From a checkpoint of a small mixture-of-experts model trained on Wikipedia.
Size: 17 layers, width 128, vocabulary 8192, 30.1M parameters.
Experts: 64 experts in each of 17 layers, 2 picks a token.
Training: a variant of SOAP for the experts, 407M tokens, 12406 steps.
Below are experts of layer 10 (counted from 0) of a mixture-of-experts language model. Rows are named router (the router's row for the expert) and show model dimensions 0-127. Each number is 128 + 32 x the weight over its row's rms, rounded and kept within 0 to 255.
Before each expert's rows: a language model's description of what the expert responds to; "gets" lists some tokens that make up at least twice as much of what it gets as of all text. This comes from a sample of Wikipedia text that the model never trained on. Tokens count by the router's weight.

# expert 52
What it handles: Hyphens and list dashes. Hyphens in compounds (All-Star, White-collared) and dashes starting infobox list lines like Genre or Label, plus slashes and prefixes like inter, super.
gets: "-", "/", "–", " -", " •", " \""
router [148 131 164 102 101 149  94 133 144  99 124 145 107 163 147 174  96  64 147 185 154 113 143 109 198 174 112 173  99 107 106 147 144 177 141 101  85  93  42  89  98  63 206 107 134 160 144 131 119 134 113 141 167 144  88 110 132 128 166 104 129 136 113 145  85 105 135 122 145 103 116 128 127  72  96  98 113 176 133 192 115 130  95 131 117 163 155  91 122  91 145 125 125 158 101 138 174 161  91 114 112  76  82 157  99 147 177 110  64 169 130 153 116 155 110 160 103 152 184 149 173 161 160 172 120 156 199  96]

# expert 10
What it handles: Digits in numbers. Single digits inside numbers in dates, scores, tables and coordinates, often the second digit: 1'3'th, February 1'1', 2–0.
gets: "3", "6", "5", "4", "2", "7"
router [141 163  50 204 134 115 202 162 103 152 164 139 142 140 148 122 123 193 123 119 119 128 169 127 195 158 119 135 102  94 106 131  87 142 138 157 144 138 138 165 158 171 142 159 193 117 137 161 145 135 127 129 116 161 124 108  79 130 101  89 159 106 140 179  95 163 150 168  81  95 100  92 112 154 167 130 116  74 132 143 170 164 117 138  98 108 104 124 119 173  82 199 149 146 193  96 171 161  80 213 161 171  90 130 106 141 138 109 112 102  74 120 113 147  97 132 139 157 134 140 147  77 146 137 110 122 159  70]

# expert 44
What it handles: Past participles and verbs. Main verbs and -ed/-ing endings in narrative prose, such as made, began, released, built, commended.
gets: "ed", "ing", "ated", " made", " used", " released"
router [115 100  70 137 129 115 159 133 103 125 114 112 176 122  84 222 126 163  91 105 134 119 137 117  60 104 135 128 129 112 115  70 126 130 196  74 117 177  94  42 124  94 165  98 118  76 182 139 140 115 175 123 126  84 109  63 115  96  83  82 105  65 122 183 101 146  91 105 128 109 144 167 118 144 114 118 117 152 111 165 141 129 181 126 138  80 148 113 179  46 111  96 147 128  94  85 133 153 137 109 108 143 100 157 140 121 111  74 160 119 103  77 109 146 123 138 128 113 132  89 121 104 100 161 110 142  84  82]

# expert 46
What it handles: Pronouns and relative words. Relative and subject pronouns opening clauses: which or that after a noun, it, they, he, who, where, There.
gets: " that", " which", " it", " who", " It", " they"
router [132 152  96 168  78 146 219 187  58 200 133 133  77 168  88 129 163 141 108 147 139 144 147 141 108 114 107 103 127 172  93  57 142 158 115 129 133 121 178  93 135 136  90  83 146 194 178 138 131 191 153  87  75 123 115 166 158  97 105 110  98 144 182  98 131 167 116 127 139 142 171 121  93 107 153 102  86 149 141 103 114 158  85 102 127 160 141 108 119 175 166 126 107 137 135 149 131 130 110 108 131 152 114 131 151 168 157 132 108 119 200 101 102 120 126 139 134 129  68  58 128 164 131  78  77  98  83 146]

# expert 31
What it handles: Plural and name endings. Word-final pieces ending in s, like -ers, -ans, -ens, -us, on plurals and proper names, often in sports lists, e.g. players, Rangers, Sri Lankans.
gets: "ers", "s", "as", "is", "os", "es"
router [151 126 137 128 109  99 120  74  96 126 182 157 118 156 190 124 169 148 142 125 104 146 133 130 112 168  78 100 149 180 108 123 113 114 141 130 100 138 137 172 136 165 121 188 140 158  88 161  64 170  98 157 166 126 107 156 143 171 128  78 168 151 100  72 124  72  96  97 142 136  80 137 109 113 115  91 107 123 143  85  93 124  94 158 113 110  95 141 110 215 168 178 168 126 111  83 164 185 171  95  91 158 114 131 143 205 156 114  86 136 116 146 137 131 157 152 157 110 163  99 208 124 123 113 122 169 155  57]

# expert 43
What it handles: Endings of foreign names. Final pieces of foreign or rare proper names and technical terms, e.g. -an, -on, -ich, -het, as in Gasparyan, Dorostolon, Liutarevich, Prophet.
gets: "an", "en", "on", "in", "i", "er"
router [141  81 135 166 189  91 210 122 116 117 160 119  98 104 153 109 135 180  99 105  82 102 148 127 166 100 113 151 148  99 140  98 142  89 172 143  99 104 143 219 110 151 174 168 185 146  70  96 105  94 131  92 127 117 118 119  86 136 149 164  95 112 175  93 105 130 139 130 149 155 170 168  76 133  94  77 108 114 150 142 141 140 158 114 207 117 178 102  62 109 109 142 127 146  84 155 153 149 166  95 151 138 114 114 128 140 146 103  94 188 159 134 180 122 145 115 144 105 170 144 172 179  90 168 164  81 119 139]

# expert 39
What it handles: Table cell spaces. Bare space tokens after a pipe, colon or semicolon, right before a number in stats tables, plus headers like Apps, Goals.
gets: " ", " −", " Apps", " ?"
router [145  94 187 134 182  76 126 133 125 158  46  89 148  99 156 103  86 124  76 123  97 153 152 119  73 150 102 130  65 126 159 115 131 147 133 123 114 149 133 133 143 137 139 113 153 145  98  70 122 114 200 147 167 139 126  96 150 122 178  91  79 141 154 138  89 195  98 134 103 115 124 129 135  86 112 119 219 109 150  77 113  70 119 131 127  88 136 166 103 126 168 124 131  95 150 125  80  94 146 108  75 130  92 221 122  85 109 205 104 110 127 153 116 101 124  68 115 118 141 111 106 173 154 127 164 127 154 139]

# expert 6
What it handles: Mid-word vowel-consonant pieces. Word-internal pieces like um, ok, ag, ak, ik that follow an initial letter, such as Grumman, innumerable, Gallagher, look.
gets: "'", "am", "um", "ag", "ok", "ip"
router [122 134 142  66  70  63 114 161 120 140  83 156 114 105 135 114  81  87 176 142 164  54 150  96  83 121 123 109 145 132 189 191 161 144 121 101 136 120 109 142 146 118 129 117  86 175 118 149 145 149 114 120 127  91 127 117 129 143  90 104 107 128 195 137 159 159  86 167 126 114 111 131 196 173 149 149 137  94  48 125 136 102  92 169 150 116  73 121 110 159 121 128 136 111  98 114 142 187  46  94  81  91 100 111 128 122 113 151 111  76 101 150  96 147 116 191 181 123  91 145 136 134 161 114  66 157 184 140]

# expert 49
What it handles: Colons in infobox fields. Colons after field labels in infobox-style lists such as Trade names, Launched, Established, plus periods and punctuation inside numbers and coordinates.
gets: ":", ".", ",", "°", "):", ")."
router [100 172 145 140  97 151 159 131 178 200 189 105  95 117 110 141 116  82 114 116 124  68 171 130 143 167  52  89 131  88 104 158 139  94 198  93 136 104 139 108 160 186 116 133 130  71 135 130 151 158 125 128 155 159 151 114 169 124 159 165 168 165 105  70 162 152 102 147 125  98 110 142 129 101 130 147  97  65  99 100 137 160 134 164  97 138 150 151  84 164 120 116  80 142  97  88 148 129 136  86 189 101 117 176 167 156 142 135 164 167 101  76 156 203 110  95 155 185 132 143 151 150 148 164 123 103 107 166]

# expert 23
What it handles: Table and list separators. Pipe separators between table cells, dashes in credit lists, and words opening chart or award names, such as Best, Billboard.
gets: " |", "-", "|", " –", " -", ":"
router [113 155 123 115 138 116 109  87 188  96  94 163 120  53  73 121 123 141 165 110 181 156 108 136 116 142 169 121 155 171  91 113 128  71 105  91 173 182 104 118 113 173 181 146 169 126 158 108 155 203 144 160 135 122 115  80 138 129 151 125 167 121  95 141  70 140  96 202 174 138 106 126 170  99 204 168 100 148 137  97 145 150 161 145 130 122 146 124 102 136 188  77 112 133 123 158 127 176 143 113 103 123 178 103  89 201 105 112 118  92 142  92 110 137 163 103 121 179 165 114 141 135 177 195 133 121 131 156]

# expert 4
What it handles: Determiners before nouns. Articles and determiners opening a noun phrase, mostly after prepositions: in the, at a, of his, per, each, same.
gets: " the", " a", " an", " his", " this", " per"
router [131 127  64 127 132 140 103 131  68 171 126 184 144  94 120 169  97 147 130 122 138 128 150 160 131 177 178 137 118  92 159 143  98 107 215 165 140 112 136 105 188  85 103 131 123 125 100  87 137 158  87 162  54 128 156 103  97 127 146 200 167 160 190 114 104 118 121 179 126 142 141 146 129 159  90 104 125 137 130  85 116  74 147 162 144 139 108 160 156 136 129 135  94 152 161 196 225 100 137 133 119 151 133 142 181 178 105 150 129 106 112 130 115 178 140 141 168 183  96 138 141 153 125 165 173 159  66 102]

# expert 25
What it handles: Coordinating conjunctions, commas. The words and and or, plus list commas, but, including, while, linking nouns, clauses or list items, e.g. swimming, and, Hispanic or Latino.
gets: " and", ",", " or", " but", " &", " as"
router [132 126 130 141 165 153 184  88 154 139  93 114 115 168 138 203 157 105 114  75 149 147 103 143 128  85 135 123 102 130  40 139 122 197 106 111 217  69 124 141  58 108 105 101 144 197 166 104 136 129 144 148 119 152 106  97 177 110 116 122  86 176 102 134 140  83 152 105  96 176  78 125 143 146  91 143 111  84 183 133 153 114 133 148 139 111 123 132  84  43 134 140 126 168  82 118  68 103 136 163 166  56 128 109 119 110 136 131 142 101 101 134 120 143 147 135 151 135 155 171 126 115 108 156 129  73 178 133]

# expert 29
What it handles: Lists, routes and separators. Semicolons and commas in lists or citations, plus on, of, via in directions and borders, such as north on SR 168.
gets: ";", ",", " on", "),", ");", " –"
router [ 83 123 165 182 163 165 193 104 187  97 153 149 140 161 106 172 129 163 155 156 181 132  92 111 154 107  41 162 103 159 110 145 173 117 100 104 152 153  98 101 142 154 109 129  87 136 139 139  98 101 163  67 123 119 115  97 175 174 124  88 196 167  90 150 156 157 126 143 134 154  92 175 183 132 145 149 110 181 122 171 138  59 142  91 134 120 111 142 102 126 148  87 103 157 152 120 186 124 145 153 101 106 132 149 212 143 144 155 113 185 149 155 121 136 130 117 144 131 107 111 176 158 160 109 169  63 115 147]

# expert 62
What it handles: Digits in numbers. Individual digits inside coordinates, statistics, and years, plus scale words like century, million, billion.
gets: "0", "5", "4", "3", "8", "6"
router [161 115 149 128  98 107 151  78 194 111 154 112  98 120 141 117 109 142  84 137 152  92 118 151 144 128 136 148 129  65 133 112 127 102 104  97 163  84  94 144 203 161 154 150  73  69 171 129 187  89  91 168 155  88 128 101 119 183 112 139 141 120 177 142 128 106 160 138 131 157 104 131 121 142 124 110 155 142 117  98 129 117 165 179 168 143 125  70 161 148  96 175 179 129 176 132 128 188  62 104 169  77 128 137 115 118 141 192 115 174 119 128 130  79  97 100 161  74 101  94 178 184  85  79  87 106 112 163]

# expert 13
What it handles: Mid-word fragments after onset. Short middle pieces like it, il, ol, ift that come right after a word's opening consonants, e.g. st-it-ches, sl-it, is-ol-ated, sh-ift.
gets: "it", "il", "at", "er", "or", "r"
router [144 132 117 120 170 153 144 115 165  55  94 169 109 116  96 129 102 111 123 140 120 134 118  86 113 114 106 135  91 119 123 108  97 171 149 150 193 131 130 149 109  84 161  65 127 144 135 153 108  88 118 140 168 122 160 153  85  89 118  79  65 187 164 109  99 132 142 133 117 116  67 204 127 149 101  73 153  66 135 152 144 139 105 101  87  92 134 118 155 135  91 196 102 111 166 211  85 129 104 143 176 109 107 139 154 107 160 149 139 132 154  59  81 150 180  87 126 139 162 154  57 156  88 151 157 139 107 132]

# expert 1
What it handles: Noun-forming suffixes. Final pieces of abstract or technical nouns, such as -ation, -ment, -ing, -age, -ity, often before of, e.g. reorganisation, storage, rearrangement.
gets: "ing", "ation", "ment", "ion", "ance", "ations"
router [113  98 173 164 148 109 145 165  63 169 134  68  85 153 159  66 117 116 124  98 106 112 128  59 137 121 158 111 117 114  65 180 138 159 157 138 128 124 132 116  69  85  87 176  96 110 193  99 173 101  85 138 111 104  93 180 174  79  83 116  95 162 139 137 110 143 110 124 148  94  95 155 154 145 103 125  95 157 180 114 112 135 165 179 137 110 147  99 152 132 138 140 175 150 147 112  68 115 137 145 105 160 154 138 170 107  60 150 168 101  70 108 176 103 153 121 147  98 129 101 111 175 173 115 153 154  66 121]

# expert 54
What it handles: Articles before institutions. The word the, of, a and national adjectives before names of institutions, parties and countries, such as the Senate, British, Democratic.
gets: " the", "s", " National", " of", " a", " New"
router [134 101 147 122 102 118 117  97 111 182 118 159 110 187 172 128 143 190 146 136 162  83 123 208 160 124 198 157  97 111 135  64 128 112  72 187 141 153 152 120 103 119 149  79 131 131 123 107 145  87 107 160 112 125 160 131 120 102 120 144 121 110  98 106 140 180 143 110 131 134 155  83 132  62 121  69 160 172  89 140  96 147 149 163  91  85 140 131 108  71 179 164  91 141 147 101 174 124 128 146 107 160 112 114 121 148 126 144 165  60  96 148 164 134 134 129 176 133 174 199 145 145 142 151 155  39 154  77]

# expert 20
What it handles: Sentence-ending punctuation. Periods and commas closing clauses, including ". and )., plus clause conjunctions such as although, while, where, but.
gets: ".", ",", ").", "\".", ".\"", " but"
router [139 132 143 129 180 107 100 126 148  97 114 119  80 115  89 114 123 156 159 109 137 125 195 191  88 150 108 134 164  50  88  91 122 134 141 112 140  96 157 130 133  71 106 111 116 129 100 136  85 110 137 134 173 128 206 106 119 168 108 143  73 163  84 137  71 130  89  98 125 161  40  93  92 162  77  92  92 176 129 132  82  89 103  75 158 148 101 129 108 151  87 115 141 139 139 136 111 122 102  79 126 154 148 121 153 152 169 138 117  62 147 136  95 111  91  65  52 118 130 183  91 103 130 140 135 102 100 103]

# expert 56
What it handles: Space before numbers. Standalone space tokens right before digits, typically years or dates after in, a month name, or a comma.
gets: " ", "   ", "order", " lit"
router [165 153 171 171 105 205 169  89  57 119 138 116 146 153  86 136 112 150  83 154  99 159 221 127 127 122 148 110 123 142 164 125 152  88 174 170 154  58  80 109  81 130 140 165 145 156 114 113 168 112 155 140 118 173 196 105 145 152 148  82 113 122 131 110 109 181 127 120  99  86 160 164 143  86 130 129 147  98 134 113 138 195 128 188 132 141 148  92 123 133 136 118 121 134  88  95 111 120 193 136 126 124 103  99 114  83  95  87 125 152 138 158 120 159 109  92 146 208 109  91 120  95 177 128  65 165 141 143]

# expert 9
What it handles: Name-initial capitals. Space-prefixed capital letter starting a proper name split into pieces, such as H in Hirohito, M in Mendelssohn, N in Nkosi.
gets: " M", " S", " K", " B", " P", " D"
router [161 105 110  95 131 145 112 127 132  64 114 166  72 100 162  77  86 181 103 127 115  75 116 150 131 125 150 147 155 154 124  99  94  84  64 113 116 123 118 102 178 107 159  58 114 149 187  90 145  87 189 156 160 143 154 124 133 176  88 145 124 157 112 136 110 151 103 135 100 147 119 104  86 125 134 116 118 193  99 124 147 131 106 115 133 154 105 147 164  76 131 147 153 100  41 120  93 146 135 202 139 128 130  87 136 116  77 104 150 129  75 175 100 158 129  96 100 202 111 145 135  69  87 172 102 133 127  65]

# expert 58
What it handles: Verb and noun suffixes. Ending pieces -ed, -ing, -ation and -ified completing words, plus Preceded and Succeeded in succession boxes: Record-ed, merged, winning.
gets: "ed", "ing", "ated", "ation", " Red", " Total"
router [ 63 151  98  98  69 101 181  86 105 148 109 129 171 166  93 120 156 123 113 148 144 106 129 130 136  81 112 138  93  63 129 146 105 103 135 122 127 147 138  74 105 144 113 129 110  85 133  91 109  93 138 145 135 128  34 151 145 124 164 142 160  48  56 160 105 159 152 131 117  89 182 158 140 129 127 152 121 158 145 112 143 191 208 159  92 126 124  96 115 119 107  68 118 134  95 132 133 150 101  99  97 123 128 148 107 164 103  96 113 113  60  75 110 123 152 132 171  54 146  52  92 143 136 102 182 139 121 122]

# expert 7
What it handles: Capitalized word openings. First piece of a word, mostly capitalized, opening place names, personal names or titles, such as St., Sc(ioto), Cl, Ed, and circa c.
gets: " c", " St", " C", " Ch", " Tr", " Cl"
router [107 125  95 111 158 203  95  99  80 156  61 148 169 127 118  85 185 121  97  95 122 106 130 101 129 152 155 225 168 148 111 121  81 117  97 101 174  96 164 132 144 136  98 113  88 102  93 169 121 133 136  92 185  79 150 128  74 165 171 143 106 173  74 149 146 146 136 105 138 171 142 124 154 114 106 202 138 147 125  98 113  94 114  72 144 146 153  86  73 100 110 110 138 101 162 190 139  91 117 105 121 157 175 109 122 117 172 144 146 149 182 187 167 178 136 157 130 135 141 114  99 151  78 114 130 107 127 142]

# expert 53
What it handles: Mid-word fragments and digits. Word pieces right after a first letter or two, such as v-ow-ed, n-od, f-urn-iture, plus standalone digits like 2 and 3.
gets: "2", "3", "0", "ow", "id", "5"
router [142 106  67 130 114 126  93 195  81 158 189 119  89 142 131 129 155  82  96  61  95 143 155 173 177 100  81 107 116  98 108 198 141 139 139 141  78 164 182  98 138 150 118  96 139 103 140 129 204 163 130 132 145 111 151 157 104 188  68  91 123  62 160 169 126 199 108 118 132 108  98  99 126 124  77 141 140 119 121 101 137 131  86  78 144 123 137 138 132 123  65 115 121 119 138 175  87 168 167 125 116 164  94 125 135 104  73 158 173 123  83 131 129  82 150 173 106 183 147 122 140 167 156 151 133 100 139 137]

# expert 45
What it handles: Noun plural endings. Suffixes and plural noun endings such as -ism, -ations, -ions, -ings, and nouns like women, areas, events, plus mid-word m pieces.
gets: "m", " m", "s", "ions", "ism", "ations"
router [119 164 115 123 155  97 182 189 137 201  81 196 131 110 151  85 170 142 134 142  94  98 116 148  82 186 149 114 174 151 146  74 116 102 145 136 123 154 125 176 111 155 116 145 150 113 204 129 157 109 112 131 125 167 161 163 132  84  97 110 156 172 140 182 165  71 187 133 163 113 114 132 103 192  94 164 112 140 184 131 129  98 136 111 112 115  60 102 106 134 151 115  82 149  82  87  94 138 118  97  41 162 128 121 154 117 149  55 141 109 121 150 175  79 126 128 127 123 107  79 136 119 123 107 134 118  99 133]

# expert 24
What it handles: Year digits. Digits inside years, especially the second digit after an en dash or leading 1 or 2, such as 1856–1932, 2008, 2020s.
gets: "0", "9", "1", "8", "2", "6"
router [101 155 152  76 173 123 139 152 116 108 133 197 108 130 168 127 103 104  87 115 115 181 110 134  96 161 154 178 135  92 118 155 123  56 125 147  98  82 162 140 110 122 190 170  73 125 163 155 141 168 109 114  98 122 140  61  82  95 119  85 162 124 114 112  65  82 129 111  80  87 103  84 138 109  76 175 197 135  99 104 103 186 158 104 132 113 128 170 138  93 100 116  87 139 114 155 120 167  92 163 170  65 100 109 160 130  96  94  97 154 148 163  94  83 149 156 150 169  97 109 131  87 162 133 122 111 154 100]

# expert 41
What it handles: Digits inside years. Single digits inside years and dates, especially the third or fourth digit, as in 2024, 1997, 1939.
gets: "1", "0", "2", "8", "9", "7"
router [126 100 123  89 106 169 182 176 146 137 140 123 103 106 108  95 175 123 119 189 162 153 130 122 178 134 185  98 148 155 168  76 151 135 141 131 123  80 158 152  87 148 158 104  99 127 173  96 125 103 156  84 101 145 155  82  91 107 131 135 127  51  99 128 125  93 123  57 194 152 123  73 115  96 166 112 123  92 186 103 134 163 122 155 139 160  96  78 178 119 133 148 137 150 113 107  74 106 107  68 171 129 124 135 107  63 121  70 181  60  81 115 100 148 103 136 146 142 151 127 142 158  95  80 123 147  99 161]

# expert 28
What it handles: Mid-word Latinate stems. Inner stem pieces of Latinate words before suffixes like -ion, -ing, -ed: coll-ect-ions, ag-gress-ion, ind-irect-ly, fact, project.
gets: "ent", "est", "ac", "ig", "ess", "ant"
router [152 176 114 119 168 170 137 141 115 132 136 118 168 137 127 143  85 139  85 128 159 100 110 161 103  79 136 126 172 148 144 176 120 138  89 125 168 156 142 145 120 170 166 183 150  90 144 154  65 155 105 116 169  75 144 118 162  52  97 149  80 155 101 129 178  53 148 104 158 175  65  96 148  91  56 143 163 136  96 170 121 127 127 172 168  94 140 136  67 188 102 154 149 123 131 159 124 157 162  70 134 118 189 148 157  95 142 162 121 139  91 114 111 130 177 165 128 127 104 142 164  86 130 138 146 147 176 172]

# expert 19
What it handles: Lowercase word-initial stems. Opening piece of a lowercase word split into parts, usually a prefix or stem like re, dis, aff, inf, con, e.g. reflected, affected.
gets: " b", " re", " t", " f", " s", " d"
router [130 164 115 121 144 197  86 171  65 178 108 126 140  86 144 113 167 176  96 137 109 130 190  88 139  99 175 122 107  95 180 149 179 209 146 134 189 106  81  57 108 133 147  36 166 108  97 133  99 164 100 128 148 185 148 146 169  85 168 139  77 144 159 131  92 148 156 128 118 150 144  88  88 113 100 116 127 158 122  84 153 166 111 104 133 151 130 141 133 136 125 122  88 131  97 151  87 138 102 181 120 128 150 139 143 117 171 130 127 131 146 114 119 170 114 103  96 115 128 154 113 137 124 178  33 132 158 109]

# expert 14
What it handles: Foreign name fragments. Consonant word pieces inside foreign names and non-Latin script bytes, such as v in Latvian, ov, zh, w, Cyrillic letters.
gets: "w", "v", "k", "z", "d", "j"
router [ 74 144 110 148 162 144 134 106 166 115  87 151 144 170 143  86  86  98 128  97 149 170 179 137 129  98 150 161 165 166 131 208 147 102  94 168 127 153 127 150 110 161 103 134 114 101  88 129 136 155 118 134 124 127 128 159 122 110 163 139 160 110 155 138 104  76 134 192  98 128 162 114 163 162 127  83 146  99  72 133 120 131  89 103 113 214 166 134 142  86 181  98 102 117 108  94  91 131  68  62 173 114 186 144 125  63  76 114 156 105  73 143 124 133 117  85  96 138  74  90 169 100 146 183 141  74 161 116]

# expert 18
What it handles: Adjective suffixes and modifiers. Adjective endings and common modifiers in prose, such as -ular, -ential, -ous, and words like various, important, his, its.
gets: " his", " their", " its", "al", "ial", " other"
router [101 142 124  79 128 161 131 145 153 114 115 156  85 101 152 119 152 139 124 143 158 121 117 125 136  73 112 180 127  66 192 140 124 107 102 120 112 163 166 144 125 106 116 155  85 162 170 135 141 125  99 189  82 112 118 144 127 115  64 181  80 138  92 127 181 183 133  69 134 106 164 128 133 168  82  99 167 168 150  82  96 146 150 185 155  93 154  75 168 151 170  90 155 155 113 136 158  96  98  68 120  80 111 137  62 160  97 122 103  79 139 144 107 137 152 125 150 122 152 186 100 140 140 133 204 156  67  90]

# expert 51
What it handles: Sports stat word starts. First pieces of words in sports text and tables, such as f in forced fumble, h in hitting, sem in semifinals, Euro.
gets: " |", " w", " F", " W", " L", " f"
router [157 152 145 152 145 136  61  91 165 121 109 123 136  96 115 136 183 134 109 157  95 151 111 132 119 125  95 104 162 164 137 107 126 111 120 104  42 107  71 109 178 128  98 128 155 118 155 150  43  81 161  53 168 158 176 197 145  89 213 159 143 100 108  89 138 121 153  92 118 129 156 132 136 149 128 155 185 144 169 113 104  88  82 148 136 100 102 186 173 103  98 157 114  86 163 122 102 137 108 160 142 136 125 124 132 159 116 105 126 118 129 129 127 176 144 166  98  65 132 198  89 141  95 182 109  97 118 148]

# expert 57
What it handles: Digits in figures. Individual digits inside multi-digit numbers in population, density, vote and result tables, such as 1,781, 47/km², 38,464.
gets: "0", "5", "6", "8", "7", "4"
router [ 91  98 114 117 134 112 129 188 132 163 118 117 188  97 156  82  85 102 104  93  97 153 136 117 163 170  76 147 126  92 143  95 130 137 149 111  80 123 120 130 152  98  77 122 156 111 161 114 123 114  82 143 143 127 148 187  26 146 106  92 100 133 109 124 170 173 135 109 146 172  81 105 108 150 171  69  89 158  85 122 135  74  95 158 119  90 140  85 171  84 107 177 130 122 135 179 146  97 102 159 202 113 111 150 184 130 152 147 156 102 144 168 158 111 145  98 143 137 149 194 112 161 128  73 148 140 180  93]

# expert 48
What it handles: Table cell separators. Pipes, colons, commas and heading marks right after a year or number in tables and lists, such as 1992 |, 2015–2020:.
gets: " |", ")", ",", ";", " –", "),"
router [140 130 136  96  99 147  92  91 161 112 104  93 154  96 119 144 124 174 181 193 167 179  94 168 131 105 141 197 179 165  86  99  95  84 156  90 155 139 144 132  94 137 199 122  80 121 154 157  84 167 174 114 149  87 126 169 114 135 105 195 140 175 141  82 169 129 115  97 155 157 152 102 138  95 147 150 170 142 106 105 156 137 209 132 146 125 116 183  99 136 140 157  91 153 143 122 131 106  80  73 128 118 113 127 118  67  93  69 107 152 166 120 122 136 109 103 134 155 108 106 139 125 131 116 132  57  61 165]

# expert 3
What it handles: Inner name syllables. Middle syllables of non-English personal and place names, often after h/k/g, such as Damod-ar-an, Ced-ar-ville, Osh-at-owa, Alej-and-ro.
gets: "ar", "a", "al", "er", "at", "t"
router [141 110 116 109 148 104 173 183 106  81 153 154 157 114 144 143 106 152  86 117 193 137 158 162 119 143 166 136 116 131  74 146 157  82 151 137 147 146 136 187 107 128 117  75  58 137 139 147 121  66 114 155 129 128 183 121  93 148 167 128 157 163 115  70  72 176 121  71 146  93 152 199 156 127 149  78 100 113  83 121 151 112 167 116 136 145  80 149  97 124 116 183  98 142 113 197  78 106 162 171 130  45 101 124 131 127 152 150  98 106  93 162 109 139 123 123  76 128 123  77  84 173 126 154 152 165 114  93]

# expert 63
What it handles: Mid-word lowercase pieces. Inner and final lowercase pieces of common nouns, often plural endings, such as skel-ele-ton, d-ia-per, coot-s, inver-te-brates.
gets: "s", "es", "ia", "le", "o", "os"
router [169 101 169 142 101  94 129 192 155 137 114 117 148 142 116 105 128 110 149 103 152 155  71 136 116 143 102 101 112 142 126 150 115 173 154  87 172  83 126 119 126  91 121  90 109 102 101 112 193 181 114 103  48 132 126 160  71 131 133 158 135 155 108 149 114 152 138 133  97 131 149 172 124 124 151 153  90  99 163  67  81 151 111 173 102 116 154  91 177 227 146 153 170 124 150  93  88 147 128  94 132 111 125 111 159 121 108  98 132  92 165  98 176 116 185  90 139 101 156  93 191  34 131 161  70 137  98 127]

# expert 30
What it handles: Numeric table closers. Percent signs, closing parentheses and braces, units like km and mi, and decimal digits in statistics tables and coordinates.
gets: ")", "\"", "%", "}", "0", " |"
router [136  68 130 140 131  69 138 188 159  87 149 123 114  74 161 122  92  91 142  74  97 173 115 155 129 132 104 172  65 125  97 149 142 140 185  91 139 164  63  91  97 108  87 133 174 124 165 132 172 125 100 123 116 153 108 174 118  77 111  98 185 122  95 162 146 114  92 136 147 143 135 135 107 173 169 183 201 156 140 103 132 146 137 109 148 199 127 171  87  88 177 118 161 125 139 120 170 147 144 124 139 135 116 143 156 114 126 137 136 143 171  92 185 135  78  78 165 110 110  92 160 126  77 105 136 174  86 175]

# expert 59
What it handles: Opening brackets and marks. Opening parentheses and brackets before dates, abbreviations or notes, plus quotes, LaTeX ^{ and _{, and coordinate primes.
gets: " (", " \"", "(", "^{", "′", " $"
router [107 120 198 143 134 154 121 107  93 131 132 127 119  87 151 126 104 159 162 119 122 138 119 150 155  97 120  85 112 166  90 133 144 133  94 146 131 115  83  66 188 134 109 156 110 147  66 175 130  86 246 200 127 164 106  89 117 159 128 121 109  77 121 126 182  72 182 215 140 151 123 121 129 105 136 165 113 119 113 110 123 144 103  69 136 138 143 108 120 121 165 139 107 115 113 111 153 132 123  94  84  97 103 114 150  93  87 123  57 128 172 170 129 125 124 123 146 130  65 109 169 142  89 171  97 176  84 176]

# expert 32
What it handles: Prepositions before objects. Prepositions introducing noun phrases, mostly of, by, with, for, as in described by, sixth of, fought against.
gets: " of", " by", " with", " for", " in", " to"
router [146 140 154 123 128 153 169 116 181  99 133 202 105 155 104 105 148 157  83 127  76  87 121 117 156 181 153 141 163 124 171 126  84 165 116 175 122 112  80 154  88 111  85 143 117 154  92 129 120 129 177 182 116 124 143  83 139 154 133 134 156 159 197 113 145  89 102  90 112 129  91 142 101 142 115  99  88 151 147 151  98 178 160 119 146 117  98  79 163 139 121 134 102 130 123  84  47 135 151 162 124 137 154  65 212 115  81  95 128  88 120 158 147 124 109  77 163 152 142 102 120 144 236 145 166 110 103 114]

# expert 17
What it handles: Ordinals and sentence openers. Ordinal suffixes like th and rd after numbers, and words opening a sentence or clause, such as The, During, After.
gets: "th", " the", " The", "The", " as", "st"
router [134  52 118 129 146 114 112 136 161 150 151 161 177 128 115 140 105 105 137 139 189 129 134 102 106 123 119 142 131 114  94 159 127 112  84 197 113 157 137 171 110 114 116 183 131 117 139 119  91 117 147  95 139 212 182  83  60 108 134 165 149 163 157 144  72 136 130  73 147 155 134 111 119 109 135  40 119 109  79 144 131 108 133  83  96 124 139 200 111 122 134  98 118 135 112 122 133  84 191 102  96 147  91 123  57 185 135 110  96  95 178  67 107  76  95 128 184  93 136 106  97 106 137 105 157 110 174 164]

# expert 21
What it handles: Name particles, accents. Name particles like al-, von, de, van, da, accented or non-Latin byte pieces like â, ç, and possessive apostrophes and "of".
gets: " of", "'", " =", " de", " al", "==="
router [148 110 130 163  81 176 118  89 193 142 162  70 169 101 151 177 112 169 144 181 126 141  81 131 168 123 171 140 106 112 147 147 115 144 138 142  82 151 135 126 141 186 107 155 136 133 150  85 150 116 119 138  67 126  53  69 122 134 111 201 151 114 123  94 107 118 158  86 123  62  88 130 118 111 146 100 117 117 111 109 110 152  90 140 135 152 154  81 121 128 147 145 158 138  90 150 145 100 125  87 188 109 175  86  92 199 166 146 140 203  73 208 125 142 145 145  95  88 112 158 170 123 154 163 107 110 112 124]